{
  "d_model": 160,
  "moe_layers": [1, 2, 3, 4, 5, 6, 7, 8, 9, 10, 11],
  "router_score": "softmax",
  "balance_bias": true,
  "router_noise": 0.1,
  "init_std_router": 0.00745,
  "vocab_size": 9192,
  "norm_eps": 1e-05,
  "tie_embeddings": false,
  "optimizer": "muon_variant",
  "seq_len": 1536,
  "dataset": "wikipedia_en"
}
Below are experts of layer 6 (counted from 0) of a mixture-of-experts language model. Rows are named router (the router's row for the expert), gate (a neuron's input weights, with its number), up (a neuron's input weights, with its number) and show model dimensions 0-159. Each number is 500 + 25 x the weight over its row's rms, rounded and kept within 0 to 999. Numbers have three digits each.
After each expert's rows: a language model's description of what the expert responds to. This comes from a sample of Wikipedia text that the model never trained on.

# expert 4
router:533536510466499484479520461517494567509498490515528513519548491505490473492500474514461475475500522521471459497455507485491547505506519493484510461528501524466510508513526499505501479483525541532480497469514492477475530474435529476511524471516510508480488459513525454476460489447482523484495528487504558500520533516516479482490523511489494485513480511548537512483524524467496451543482539524492543526475509522474505484458515537490473531483479519473517529492477482523499498511515450
gate1:447505457518487497484509512458462509507456518492480454495537513488492471488528526549477488526535513561505432492503495491522510456488479510472499541492508480495507482535522465499489445489535497492503458486492506475551493435517516519525538505500496515527494490478506510507512509460508516522478529535487518527505512535522543514499543506489465520480508488519489535535479480537517497489501449483518481530499529534500538452495489496527498508491533489498510495504576474512507492495517518
up1:518491523527519468506488492504523502481547541492481470521487502506513488523483474502474537513483513470475569516507485515488518515445493499511494431517504529539473512487500467553530516489480511506526500472486464548463492544455488516530494532517539460511467524502518507536518505523517470476484515463524482485501506503520487497467497480500495456521521533473525466464541476481491532516526526489492497483519497485523492525476517514455442493509455499525491508496508486471478476564480463
gate2:485482527475539484501535494541508518495500496533500534492504491523498526475480554510481476493493502533489521543489520485507550521486488488517513450509502497475514460469551477505495471501536498485515486485479516539487491489501452471459523522498468520474467493500473431497510498503540488493509462459511439529511512465494479475517505461521477529500551519497506513521502458496500481505485528481473473465509532466540441528489464463495506508489495478458484489513507492465466443521501474
up2:509474487474509498525514501516519525487481517490479496517497490527506532509496505474495514539508516488513472519479531507517499519474483458488513518509533459494511512493506465498507499447464520546460448516526525453524474526485522498490516499460518496500489490481505494493526544516526506516484486519523465479453457486548554509517529487519447499504491491546490480505483517521486535523495516509527538503469500496436463512532505500517551493484484458499488536507448543486491518407481514
gate3:517512488485498493535545453504531477519515495522493439441523556468489503534494503467518490492544540553464479505456501539486483477515490491512503524478527529466511541506469502479501508516480506505537496523517526555503522539524517483500471514474489500483497495523510503518549513475471550459532480521495511506476463511446497552466482455499540462497488503503503516473483489500499506478488461481465538458495533473525544496534504490509520521490485505490495497491511528506458502482497500
up3:523532492541488494502504461483503519520518495496493517507575498478501480481473473490474526481492523514492480465540479498529472503508525470460518475509516495526481477480514524503509443513492524498476467513523527506458505511509497492504527530486505446539524491508501495496508505495490496522486571451552482549473481461493498547486511544541533530534482509524483456492495474531502498524465478514524513501523518521502505477457572537485516523507461491524511477485451464506493505472516505
gate4:550478511518541518472509502493529440503517536506497485519519481492513479534504508496503492495470472497500493516501514479505462492503513532545477557469510531518513427460478505509456509510497493483506483501533480499520478522484479484474517544497520466540543484501502509509489513481497485488465474492527555463461532484481550465525523518467521507507498426502548478501523474518504473501505509515509478505479503492476498485540502555530462492498503515462470468516484505483532501535488445
up4:512500508501492503532536499469541517495500483515545523479458553504540479543543505498509529491475457487549495489527497516470515513482535491486486534543421502460495480515537510473511500516520502478510551503510509515489518544496530532478471489499542480523507520460485468488524501479497485490476519483510528448513489435537485510531472487523493505502491523506539495489466501523492449490536526494505516469494504489475546541491494490461500466482532530476540503476518508489482489534516503
gate5:514476473515496519484490459457494475512542490463483449513447500544526488566537456483472501478512477478548495481494498485499498517471486518497486484484489518522438511508536480533543501488462489454518491506524516524487477479480512497478507513492514510499500522500546474524439500488551485526517525517489526536470500493496532478469547512539517506501454514494510492506487489516507478493505486489484494525513533545506514518441491547497503489480481523510508442460543497459497525484509499
up5:522508471461473498531509487501520487459522505534504483481508507463516516549506524516461446517523525525489521502503512456529493519519484454509492542505511513517467501503520508528521515455523483496524550518481508531501545500498494455512496492520500513500476514440511495489515497457541509477547534461430496519454478525465496541516491516431488521474483496492512533496515538450505462517513487502502453470520455468463522517527498482532516513491525482487498492499498514499487490462509501
gate6:486498522459491486458496508466488482515505502464490468474461519499508583510491470457486529493514503514498499525425518489469490472525460521516545486512502486472499503531460513486521487480506493498507522445492515471524471468422484497492489545494485467484478524492509506504490498536439522515536485518474508520508505519491536485456504494547491481498503533452526474517463484458503479499517515515496538479469505512526518462488507519516482495476514476508471463529480496511477525477492538
up6:484463503535471517527477503479508519499519474514492484508511533504502456477478509521496537490497464483490504551532466501519475492486520542510501488515495516547545530452483503474505507465502467496495493552491468484508461539478478538487499456510532522497522492479498471478475493478482524499500479540491526490528465471482533523520480517478496449479494550491519502484499494487478557467479482507492490488459540509527521492446544471483509492472538481479525582511520491517481467478470523
Description: Month names in full dates, especially after on or a day number and before a year, such as May 4, 2021, 8 March 1938.

# expert 13
router:514479515460516447521523501467476494560501507454528476475473467536523515539519503537468487559499535481546523505489521499522470509472530503498480482500516457480471490479546545515501478501518476524479503479434479479521493504513485495514511477494484517498490495476506494528495505519478511517520480473506465462494528478520521483534515480517504479474516481492517507520486474544501506502503521496442512463480520489453544468462456466510553487508497505518455485469527506499485474449497532
gate0:525515492507533513485555489540496524515487494502527506517487467567494530488556456515529564540516510509513480510499526515510448520501490481505458505509505491534501481489485477483504538510485532478524510495525516464505537496556535500549488533494476514483555473471501470543498493519508487464514501494486519535484474495514486478517534516463475462498457488495478535476488493511479480487573481521477484538449510507479516530495511481508514479486501497491481479551501517518528507497503454
up0:495505498484476532542484486487528504522487545474482494516537495493463486504513507483498477467471488511445484512475441518459523471451484505487537535508495548535474520545499513510470450522466499519493494507488537468503500517455528515498485475479498515519502488483535487524536508461512536497475517504523502459561526506496511510472484497489487538488494519442506467464531563513539556489520494510526481473504488522491455502516544493531504487514491509504521505515500496455467531499498470
gate1:501488522569524539502486509481511556520514503475481494497499486471477490512489472524483458522487478459468467502501487517479538507493478497512536511529505486541516525512529472493507519485527461534511501508512465514514500500495479537491481482496463493457497498457465533446500546486504494491534496499528538512463505496479454482511502503535509500537459532504544496554424474485511516520481496503490511508506531518459465457504504499496463489524476525523519478457523478537531465532525498
up1:483550504535496481480530471482462502486511490511475481467466497507520523482497461489469477505538513473452475483506447482512525481540493512530526530534531475541518554486540479504472516489539496470497441548494468468509484509531451511465525509504501493490499509484513526468449489484503495530522513504497487529484475487477475477521476500527448469535492550498519545485474477490551493506483509509495464476498529512514488505519521507511500501537516510500484501524461482507527549451486526
gate2:465490495508477486494528518534483492494514512515502500495470519493509469547492482517510478558494557470476487448525492529472521488495523483516487522528485461551478529502519517502484488445535520490493508463454472472501467526532473520481529475514493492489449555495508512488481506495491457525478495500487529510446478521511482528491470472556478510509518492503490508520499427463512548496487521496502507548506541498474503491557506508466511457528486498491472509498472515516457482491518483
up2:494508522479534476513461499531451474496473506528479505487477479518457470458542525449483458508496481512513525482460509482495484493460500502501483531494510577507495479465518500490523489533456500519486513510522507498513507532502480492505523482491483452513563549525504492450467482483534499501484465454514538441502545512543502484491499506485491487537467476503515494458525507512498482506521481504519514436490535497498527527527481471473518514485479498518546494514527483469526492509501468
gate3:564545474505502547443516537517521488524449507474445527434510502540504492514506451501499507526503524497524501521509538493476488497489503519494476461488523430482491485469531516495486492501455479535481474506458490479464496491494512521474479505479492436501521504483472487482527511509519498522519530534495491520485479455509485524515491496485493519528494496512483517527523493485442522483519476482524473509500471462507510484521559524458492481526501543474488523492472492496504511545476503
up3:489457490504487492504460476502524465435531480530524478508527501507517508503532542499520447503544523488517469475492522499534506500485513496520489486488485559512494496503475467529525530499496478502473551496509444504465521473445504499532510489501522540532539505500529530500468490511503462488457460456467497521484487475514500445509491492484460522484486485513507476517493443473520518490485539480498538449492476520450449498504468517491483505528477493506481473491514516459487496516472508
gate4:537465513453518487479489514513540497500489550506502485503485527491523561516458523493500481522496534548465478504480507512494516518476540476518528525477465460480497484484484433489532537466477479472468479543520442512530499517497500510511518521514507483485525508516515490527458513520529518503517517493460460512526467574537481517509485439496514495539490485506496512495503486458473527477512471509504480517509457531502488489475498543484471507483476498470486479505454479467505532507522501
up4:490468542512510487516519475491562493523542488511506511478469496495468483473510511476534474519487519443527496469497455531536531459493500545494513488493455529469459524512504531492490536470511531528516523475473527548514514529476518529487495487476473492499486501507502465496494480487492466467515477509460503506481491527529513488531468502516552537525502517500492486481490504429488527480517503495517499463443476465514551504533513491506493527503518492476518518534520544498505495461469447
gate5:495515489496516457489508460515469522489521525532473473470483530547480481488500500473470450485528521491532515498498500512473518498491527461533504515474512491502517487496460505494496498536465527514508477515510518466532462460470466440513534518544548480487529517499500439461498512502528461479466500464490462475503535496539523450506506484512477515497481511545503489483529526504533451511517523482474475508462504519510462513478476451498483509511533476482522511474536538541494469489476486
up5:469483467498536492482532484488495471467522531510505484507493475482534505486514524535493463497478474484503494481504518536510488467506498457483500538518543502483496492516549501493510460478509550496480498466490458520528468515498469473505502514488493481510523513514480521468519485489498490466507465539470495493483531486463498489500512469518525468533484567495475468488541446489437481495503559498466523474493486492502483458485512500480483561489510532541475506528501517511536457456447470
Description: Word-initial prefix pieces of Latinate words after the, and or to, such as res, ex, cont, att, reg.

# expert 0
router:526536522476509479494508481501500521506505491508459496498475511501513483473486491495519520465479484469450476508492523470517492547522472479498537478522482482490519484476523500519494493446469475477511447537499532494461499499463514501485503485432506524479531489491501539454495468495498503555493513505552497528470469536478471537481476543529501529476470474510501535476492481500477443504510510490498527547464534488474487471481526482492483533528543556473475492511507502480493502524495438
gate1:529476500516501516488487509471491482469549502470497500509489469475489516508504495490511510488529495505495562478508515474491498491495448520480468536504524525551450516460494483478475450527506463510528545544490520520489497497497458464532518482489507489490474491508535497450484497518525552515501521519481441538475501542521446481474518499506497457514449557502501506493539495492486442506461525471512505495516477472495513487536470481501512497473485542499478461479505491507502464490530535
up1:460486488483500486526482488505473502451531487491470510479473485537465482485526479478511509475527486495511486521473533498508527541467527584492459479518466516492465452471511436516504500519462479517510501474492492515477487493527494470442488532510493494505485478494504487498492467478502496522472490493516501501478508458488534491497468463464526468497550567547495481493495484464496480486532460517515492521509483505459505516501506532520538527521499436478519500532504541493503536475501522
gate2:496476472512504480544516538506534493502532500491502531508469494541506487507491530484504511523514463465494523472460493533473525477524471505491533476525512525504426488481524495460493519492477490470523553505459475518531530478540524505502504530491571503465464512481534503481506458501507494500498496488489489488505469497494482491501490511519464512516501465492506486524472489539489510555532479503492491466485444480536544445508490483469443480460505470492501524472515503469505515544547505
up2:500528538498474543466489503489489511510465504449487503505507503493461518519454471500529483501472472496511503549500507507513458513476517511542497521485478503489552516521472500493520451462528486504464501528517492513487493526487487467485505504510510518519492477488500482523487510527506446525475515537524524506514518556504462536563541493512482423456549495522477491469506534516460498469495459538522492496529489489517478538500512528498507469520441513481537481505495495490551503470493501
gate3:520531499499438492477494477543444488524520498495486532493499526516532459476515508492513490514474530530515523524445491468511498489519484533496475465504481513509467488468499506516518512516483563492522462520497510504482480440506507503508486501480502469484491512503461479495493498514511495454511496463544485500510501432509500522498505524516502565502481501486510510473481513472466468497505465458503516478502494529530560464487495467489534548452463542449465485479520475475487499533483495
up3:495517505479468501526509512536506510532485533478480535436496527507488485500501497477502523476499495495517526455483533527483512512489434510464508513490447478508480449462482460535540507479514560469545544460469440478500485528483513510467484554497457506486523497526474539497496503482525482493501514492511507473553510450496489481510535448495504497503512510525495505509523505497492504504521512519551487491526483530563515480517506522492519491490470483499486517490491458474495456522504489
gate4:503493498416437494534516488540503496476520498498467499495491472531480496500510481522506487551506493497535504468503495478506501491483503471560514486524525489503462519472505433458481504510489489498530521511509483486472538526493531518499489505447483472451487510469546479490463543478525489498507516511511532500490479519552447532473508544473501489534464507481534526510510497458491506542493506481525488492506492532518484455493513497558545527484487499490511493503487489516451525502493522
up4:489504540533504491479495483521483485530500469498508520505529552474512491528517489497479501486491501511503501542493542507484464495553524559495480533496487561493487497484494541484509503485530513497517499447514532498481463523505495470527458525540524518549529478503483533512499475490499492461473524485533531498489501482489519449545503454502531511448518500529547506537539502506486479489532461492503516474515565526518517500553496547497479512542485493447513515510504510507532476509501505
gate5:499490469504477469497491510500474502530497487479530502507519496540465544513481480488489554493520484517472477519508473516493502484492489459498462473511550473516492514488503486487471507493525475511475502470495485478503489467500431472538514418480494519515484446496490556494518468483476478536495525528511469513500485521526531527513502496515529517525474439489518478474468477494458464452505499507453541502510502489501523540501446563495470513469504510470474498524527475524494500504480518
up5:532490519526505472486530499436466480505507502472477516486505489506468498485427524487522516487515498479480487516460528480525489479488514472477531509518497440507500465542504505531470489492517484465484472514467526523460508515496478529507500500478512462472543508508485508487502504517494488498521532469517514539488539529504500447540476481545485473481505490493511527511531520444515523503548461536485532506466477481478476491547501515422527511511466476481464508470532473489523506494513491
gate6:478506489492450531471537476489451517491501467494506498482517533479516479537487463518497483518514503482499520474506501477520498492519491493478477476444495458567502484487548501500497516473460499502494439529456477482523513466533487479468494478484481482504510453479490475506501516493528492527486525471494459491523556474479481552490508539474499549478501517503529499516472515497553459487534550533497502537479486542538474482547503502515492508520540504502539478493509534478480501527505489
up6:463536516495464520466437470514523545533462486539534476522490492497487471514489471482523497472454467490487516515494465516516514485507483509532489493514509466540536496499464512523481518522497503532490454538481513461491452529522452472539509523510529533509478506530502495461526492505519521449476475554545494483528514514466469516504476521510540506497504529482493495496544486488478520430498512514511482523483469499520504474533486497531521506493511477510504461494507501505529492514454457
Description: Digits and year pieces inside numbers, especially years after an opening parenthesis, plus brackets in tables, such as (199, 194, –197.

# expert 33
router:507502498499553496492486478520462549467487530480523475516484523510521479492492530487506499478475484484446453473519464465539508527519493535483455482531483486502459463517464485501436513513463490503521501490505516527458512480476533493501495478530450515488513490532486518461508501466519482483479489491503512520490512447495479473520458522468492483514526472523467477468510486539465478454498463504527520472464484508461527494477492497488474483524499494466516553496484491510469436496469480
gate1:491482476529468490517494525487510457528479487479505522490533548551533452485481489516470501506516525491496472482523511489524498451515503499551496521521488525492484475541500478501532498494461499487517514517486523514508504490491515528485500502527473494468459497540494463545565488512492507493536501528526551468482471500505485472567542474507509505474439504445513470519533516518511492476499502473497477509538493478475491495536498506491511474484516570551533516518499489496491505547470519
up1:461486523515463491491528541464521497536540553475503523459509479535436480531495489547487519536483487477507523510512522495538547486483481503521474488520426533528512536514462492511490515514501494492531519490526524497461494495495490511491489486507497498478486479518503503520544501490519504512527486528506518496510464487516523472499508486509492512524458492517537508562536516463497450478504531495521459468494459467486513475483514484531536473431520503542537503499531502522522474515507493
gate2:492480534478490509557516501502508443515498493479493515477513517469486450505479516543545519483505468517486522500481482499517498492539473497459508489520467474488474483493494470528462537503545533537568508501501512478520489484481507513471488499535488516540474481495524503489552519457524552514474505508497518467486502507500519503512483455534470512534496501540481477428482490511513517472490506463511519492515494540517526503468501465478477466511531523469437505521501474502486443488528512
up2:532493483526497517487477495494518524465514467520508478490484490493519531460469509498458499500466488504544504509515524510503510512453465512486469505531534511504505487581496507489520462475453500485497475501519538525516468525499526511536503500492493509479545491467446488510480506565489431490473481512497445501521497508444484522535539486477500520468482476492504532485504474496483499526540478544478475491521514477519487479533546482511516502519513489514485501456515516524536537461484451
gate3:487501459518481513487485494484471478505524487504477480482530500456501466532472532483520509514489546544482510464479501528535501522540486472487462516503493456490509515527505534526509443500505511473516482456465522495480488466469511508526478505559507479442540402489528537492474531514477512484480472527443481524512540522511531502516479531521478527546502502502501478507520512522552490497515517524482497515494511503505461521509509500497527538507531518519489512491512501522536497483483538
up3:530476465488528478508489499538512518504521480509508497505475494486517583522533492523490474523479511472477498529466536481499508519477478535499551484522534488471550478466498458475516514523548525523449522531525556514482486517502518532472518473459528498537488508517517529544475468490491477475562497489533469519460502518535506483496476475452500487489507486481522514456526518492473513499482496457495457507541511497466487491446506504496473505490476485521530521487489493513500492522522485
gate4:507495492465468501503513478531501550500500511511464514500504473521473522519477511463493498531506536536525499494521546493521499520465497487530529535534491494510485569512553496521527499479522478504492498547489520498448499492489475483445444491508477531462449528501560498499478492480491477519525521466476435510536471489526486516529495527511505498522444499504508509471538543499540492484500457521528490502500512477449530527495529471513502481528502470508523474512508487462525496489489502
up4:502496510537495448516543500508532485522517491480528509486511530510485541508500561488529494491505484471544526492473504516528508455532497515470503535508480552481540545483516500487498460491510520488514508494493552496474531519477516499469496483520519486498480513542497487536478479554505499497530483509531487508507476492469462495561504501490489518460457491549485496480493491444529503450498518451529522516509497549507498432485500556501503519544496505505519477512463520456509489500499511
gate5:514505533498481496504502488521470501488515497505504492509520474517486489495496498525448524486481457510504529529533491487557531507483502538500459563482528474505469511516498458476527496553500525482471453511474456469476533508566517518502489507480485483503527471541512466518497452521475507476502520509527481490497479500511487473513468515460493499560461537543451436511467510519501524510492497502446534490477496475510517501482484483521528543510489475531500531477526508533496487483531518
up5:466506471490491499496533499489490481500531485498478495503471528490477521439501467507543483489476467548496486514504532473535509455505479518513508528544496492542525513485481503480529496526495468531523512499509517582496466517479489486501484456462512518515458509510504526480492534489506516486494524506523493502488466519489480458497499547551481487472492530464492549503521465516522478515494462515495500488527550520500549504538486484507464533562510500457481560509487526491472506462494481
gate6:468505459505572552508524474494505525504517508549525516510488506498498506501492527469531516526514485496503509476523522489501488524460519515514510484516503420472447492496485546457478473527519482518532514484473520498485478505511517461470533491482459502524514493442525479523496506484470475474495496451521474482506510522525500502508485468528569479486473514519497489496506472477454489544502484494479479510467481521518475495554472485457501512479517502483515508466516503518450447498519525
up6:489476478471464501478520555495492504529490513471478516488493512512478490480537449481527475534512522464515468521490473494508466448496477530499477498482479493490546487480530495527483516488481491477472497502506506496533499539461495514515458489565518493499454526526510486510495481507470478518518518518519535478516535468504489480553535522495438523501535458510520510491523486521556472499499461479507482465517527502488495503487498461514525544542490542523517466505473524499569541501493490
Description: Pipe characters dividing cells in wiki tables of elections, sports results and filmographies, plus semicolons in score lists.

# expert 19
router:495513515486533503516488533497522525500473486480515520526506530507545445471455477516524477522543461493490536486499494477531502514451497534482468511494504537495509531461492473550487576495492501543529498527489520451518496497459477469520512494505484484512528505481481555485546525519473487536508523504496545472489461537513492496553521498491457514499501533499489478499485505533515531510483490488518491490469492501499542533506520500479511470458498540473526497527510548478511531551500487
gate0:489553513484497489484459500471518482475475493503502483490459503482497497495495493516490500524521536520484514474458505528490507548474462511514511534506501470477526456485510500508515520509476441468524483451497512491540478443529426539543491509529503483519529500540521488477496530522501510526509521532491507504448501545529486506500494507501497505518483481471486501460489502500540536464545516492511494487461472565492453535496528482466512483550509494520511529475498461484515522486514543
up0:496465536510483526492515524505504489492543516463526544492527512474505547504483498515531532499481508483513491538489502525495489464508529526491500514424486531475505542513506511543477504505512491507496499502499471511462529502478479481448469500486473529438515532528502543562470504495478496477492500525480488526476498504504483479512525420518471510480511485485476501499477526506528486506439485517536520521496478495450509490452498516519486505517489528548534537466495536515459492532473492
gate1:467503457489466504502482540443516508506476492494526529477525481472522501523521470502512517544521502527478507490464508531551500485472543529475506476505515456548517494483497509474533491503495476465530488475481481478492509461464499465452536514524530492476472500495512486497506500474501505475495506517528503494470517488499520540496468489519496502489537527536501503493525495464529527491523508563468469508474467602485501531492510472473532457474509506520512508531496469536535512483522500
up1:475537455484461507513513500488566514493478520493462535502515513528517495470491454511498444505499546500477471469484450483489482499475473530477463512522535538545509526494505504498549487479531493510514479496481501523512513461500497528482476462494571476492454508471494489524496532504475516503466519536529484501478521509543499502481466488512524487505475476528522550527503498479519547484463482502487526533476487476531505554489521474535497457471517531525501470501517505493526527513511510
gate2:499548498499490510438539516496494492506501522510493520445558494534494533507498519521491520480473498525522506503533528502509500511513508495541466495499499513538513453547464476516444452518540515468466471488468513505480477523489542496542460517506507492521504481491504540488518489488516443512507466490505518466554494528512516521510505529525501514479552479496525471472533510495461516506468461514489520463469441520500484481554510540530499502474514517505457502507514505499488499541502497
up2:494537532532464526454527518482491495490503485521492477469493505469477502493501497557520544511501494521515517466502539530544484461480482484491476476507487537489492462558474472492447493542476534488468469471500508472537499488475503521527508543493519495494499472521507544500518468473508439497513456494515512454488492488478488487499511498533512467498519508499500516454558484469533486576503518505543510457464450519517499505527478508524483496453499506503478514512520516488500516508508495
gate3:503527493539523514522539505561495499585535533554518510447511547488469482501495462503506515489513504493493475486542496492514496523507465515522468497496541496492523495503477455484527516510514494490483505534532467512462487523509486458510478474520500494497483512487519450494518494538512501515523476494549471484502489519487528544478478493524461480494491469504530521525504454496516477508558502542489499503527453497485499508530469510505522516541544521494460531552527525521521505507476503
up3:506534503499496540499505523486507531469479501507525467538480448529489487515524542461546459512511492484551478471502477462503512504490534497510436483459528536501496479498511494457506497535476519518489513525546469497436489470508440530499473482529572514493506497512488489478471512480486476466535481452479479527524510487499527512469494490515506510488511487493498470473500517519473517445491500435508488516501512474512482481503513542558497510492519526473498472484513497485507494481497465
gate4:483521482514470509507529482491498503545501504502492518510556515498531496504533487472488484437513487458518526515485484525538496520485465505498512458472516510503496490477533524526566493483504520472463524475481490547519500510453476473473504513485543447493503538528488503508500447516488530495476487511491554508572490519490471549525512487437514539548514506489500512500515505513505498498459503475499503521486470497481490464461525524464506475504522461499498469467516499510500516450484470
up4:527533492504502494529504525515479492537499474465534521510522520472513490518540492471468446492492521483522557476471490503511483420471466474474530475482511495448483514462499556543498492510564489471509521442482486493486519499478465540524488514510526447462496518487512476489523505521491486471486486518499523500531521496477503508503496529481502511521525486508491513505462509502539496502454509480490495483511438546475499507465528533493523468516513480455499489499484494453502481489469516
gate5:492477505479470521497459489503481521483500486507477487490496549545490476535543492522513496532492521501533507507483474469512530548500503501508549524540521497483491538480496521451510557532477510459483476533526512538499484481485523500503488503483506507501514478503500498496504529518492564508533477501450495499499506459552518541477432531556483491503494484491496535473510482476483499445505502505510536527481479463478461506501498508523509493489465539445494499489494537487531502493444546
up5:530495511508482418536452501483493483521443517524503499523525520551459489532448483511456480465488499541520494482507478483512548491484495518455535477510531507508453480502521499497517462495476459493440511499495478451488495471518493472508497474520506459489509483485467506487502472542519512458497505540459465488495527516489518507485532474525510549504523526521481487500527495492458512519484490525518472471496538473523530545518486492487488539499527492520508504495527507531523485507471483
Description: Line-start dashes and field labels in infobox lists, such as - Genre:, - Spouse:, Kingdom:, Order:, Position:.

# expert 26
router:499508532478473500490470477565474519487465521480455505498535545522525560474514485519499485482509484509473492531514483526499529503503482499527489466532474519482500482504475445517514511500457478526464477483507512518469524537464526485531514508529488548508507517527530488518499517471543510463491523506541542525527483493472424482493481510536489508489496543530510503482524449521474478476513511485509467514509528471478467500536513500472492489513494528480510551553474503498521504483488460
gate1:482487478486477480507486454483486491540461470473447528471467533529495518501503501506489469515491482524490549533484483524484461461491522510469492505495491504501485458513540515475520525504495479567543455491494556475518484516523487463527537476485500507502545474465523490522431469530474508477496499494535505526501526502535483544511473492490536500491506503468529514500486486464476492501482491532520496498517482489471541471510504447456501459507497527527531456478493486524516503508487460
up1:533537524523511473528504542511507528454540496491528480519494448498519480466524442518523557518501516485527435491475506501504508510508475506548488469511478496450522549486474515494469485523507501478496559482480475530492548455473506518491499483530499489501519483531501543471517518487478539509482481494500531498510475452534478510539490496503487498555528513529446503489502523529515481514493484501497519510498501477461509477536487527529506566481483496524508482504532523500482492491470504
gate2:491512507482488470506508548519505528560504514480445574522480486536481458519564532512507474541550495467509530527499512461486507474471483515474537512453453469513522493478504452473531526472499501526493513483499486475520492469494494512490511518489491475519525507520529463500484517527501519476488498511511517511502513483510509493548492471500501496512529489500481497484523502504447458565493446484521533488501524524517495528487467485471494500512461509499469502484490466499493451449507477
up2:512522524438486490502490516482497484501511486510464522465547510552533527505503513527481489494499525499479566490511529507459485514441497465490523480469476520530494514499509479498548475549524485497526493485492505509563520484476473491476476474462499441519465519526488487542515481490472470502506548486500501458498526450506476492512497518504458498511530486530526535452488565476478509544493485499518518436534518500513514524486502492487516494513510515490495501495512488465502462473483499
gate3:478501512478497478472516504488532463522464526476474575481479474523500479550534518520501464481497512511483522470527487468510510526467509508509506499475488479514459521570485521479458494458537519501532491510539505488533549547478546500532473482480536503521481492487481519494476512458527479475481542507519464463495547502512510545529478505488505479505527486491502486528512486514545516513493464458497468477486513494498496519517524474526523454500511488475530556526504499489502528524526489
up3:517505474520464518531542457504514497481520525501485498518478456484507510531472503518527519509521524491561492494505490486473541510458483488502503505520497517552500543504469520483487481543524432515483485503494450463492492516496500477528503517473518516516501479485478541468467512493502473511484528498467407525475484517485507478502518506517473490486484547480505501524508438516497536503514477468519506480490584489477509461526501525513523501498532494549517520500502539496470508494523517
gate4:448498560491537503477519468503476508476540508524512506501491517477477470471522482547485460480498494504477498520484532502485475494465532520465466495484519478517508465485517420487501504517492485513497509462476502468534509490474505509522452449506489512490491520521496465481499519475553499463502497487490544485473517503514510525491467486477524442495487428497521487480526459476515480467488513504497478480445490516490531520458545510489499500495485554518470484467516492515461525485516527
up4:465448497499516517489492517445491510515506494471511480501504481489521509545520553537499526453493453507472504520545541478456515550490504514478479503539487509540473548488493458465514494490479473520472522527505490457513484482458494477476560483512456487504523507523513523521505525479453489511516467510498499492492482507537488520470505537491562515514508475504520555516452514486490472489479489494514475555488514495514514505469474473485483520515502517504491506458498525539524460514524477
gate5:487547526513497494493536545512502488504494504492534462488499487506466497543482467481529562493519477519464488500490476529498522491513531541491453499506516496522531466479478495507487546487536518474446509469531518489518558476431455501509498557478498558470457489490526495509460491515506496484537463447478533503487514525527489531531512491500464479528481482468548518487516525454520491509518500491526524492511468511512496488492533488507509483487459498493506477519466525480513522503503507
up5:484496472479461548483478479483494496474524511510485496489467545529531491490485554492477497556488480506480457484478503473499466509524519519491497500523491495558494535527502519496502507455515507511520500553505522536502477545535540490487551492506480489542529517524459549444496483469484491517484560496526467515465495525495528513497470504475479517498517522518506462525485487519502464448482557510506509495455525506478491480492521448477483530506518500505480497465496473509527530483487478
gate6:521505465495501463530518496482485508492495454481532453479510479521530468505519516496527453520498521483499528486545488484514498473491520519551500448526503542498473494517527449522501461454529522510450518507494518468495502472485499489522515506518495497525523506529498511490488495538519512485529457477573501489520473489511486563482499457476506527462515519513537542540437549502508502479501488469489476468488544475536478493496519480500520528496489478521544479465489514490517492511498469
up6:538489481493481524534523487464487517466532506483500477544500531489490544487502498479489494472496495488490484472502512487516457506521556528536506528467504462475521484515495513480489488554466519469524507491534512521527492507494512503489493510473542515514536507475518520486491480483455441502482535517499543518471493516482526477591480512482454520486508512498430491476521546500511498527491513500471496489477525499475506504516441520544510459526495534500443527486504494479479528517531495
Description: Numbers, scores and blank cells inside pipe-delimited tables of sports and election results, such as 3, 2, 7–6, 0–0, country codes.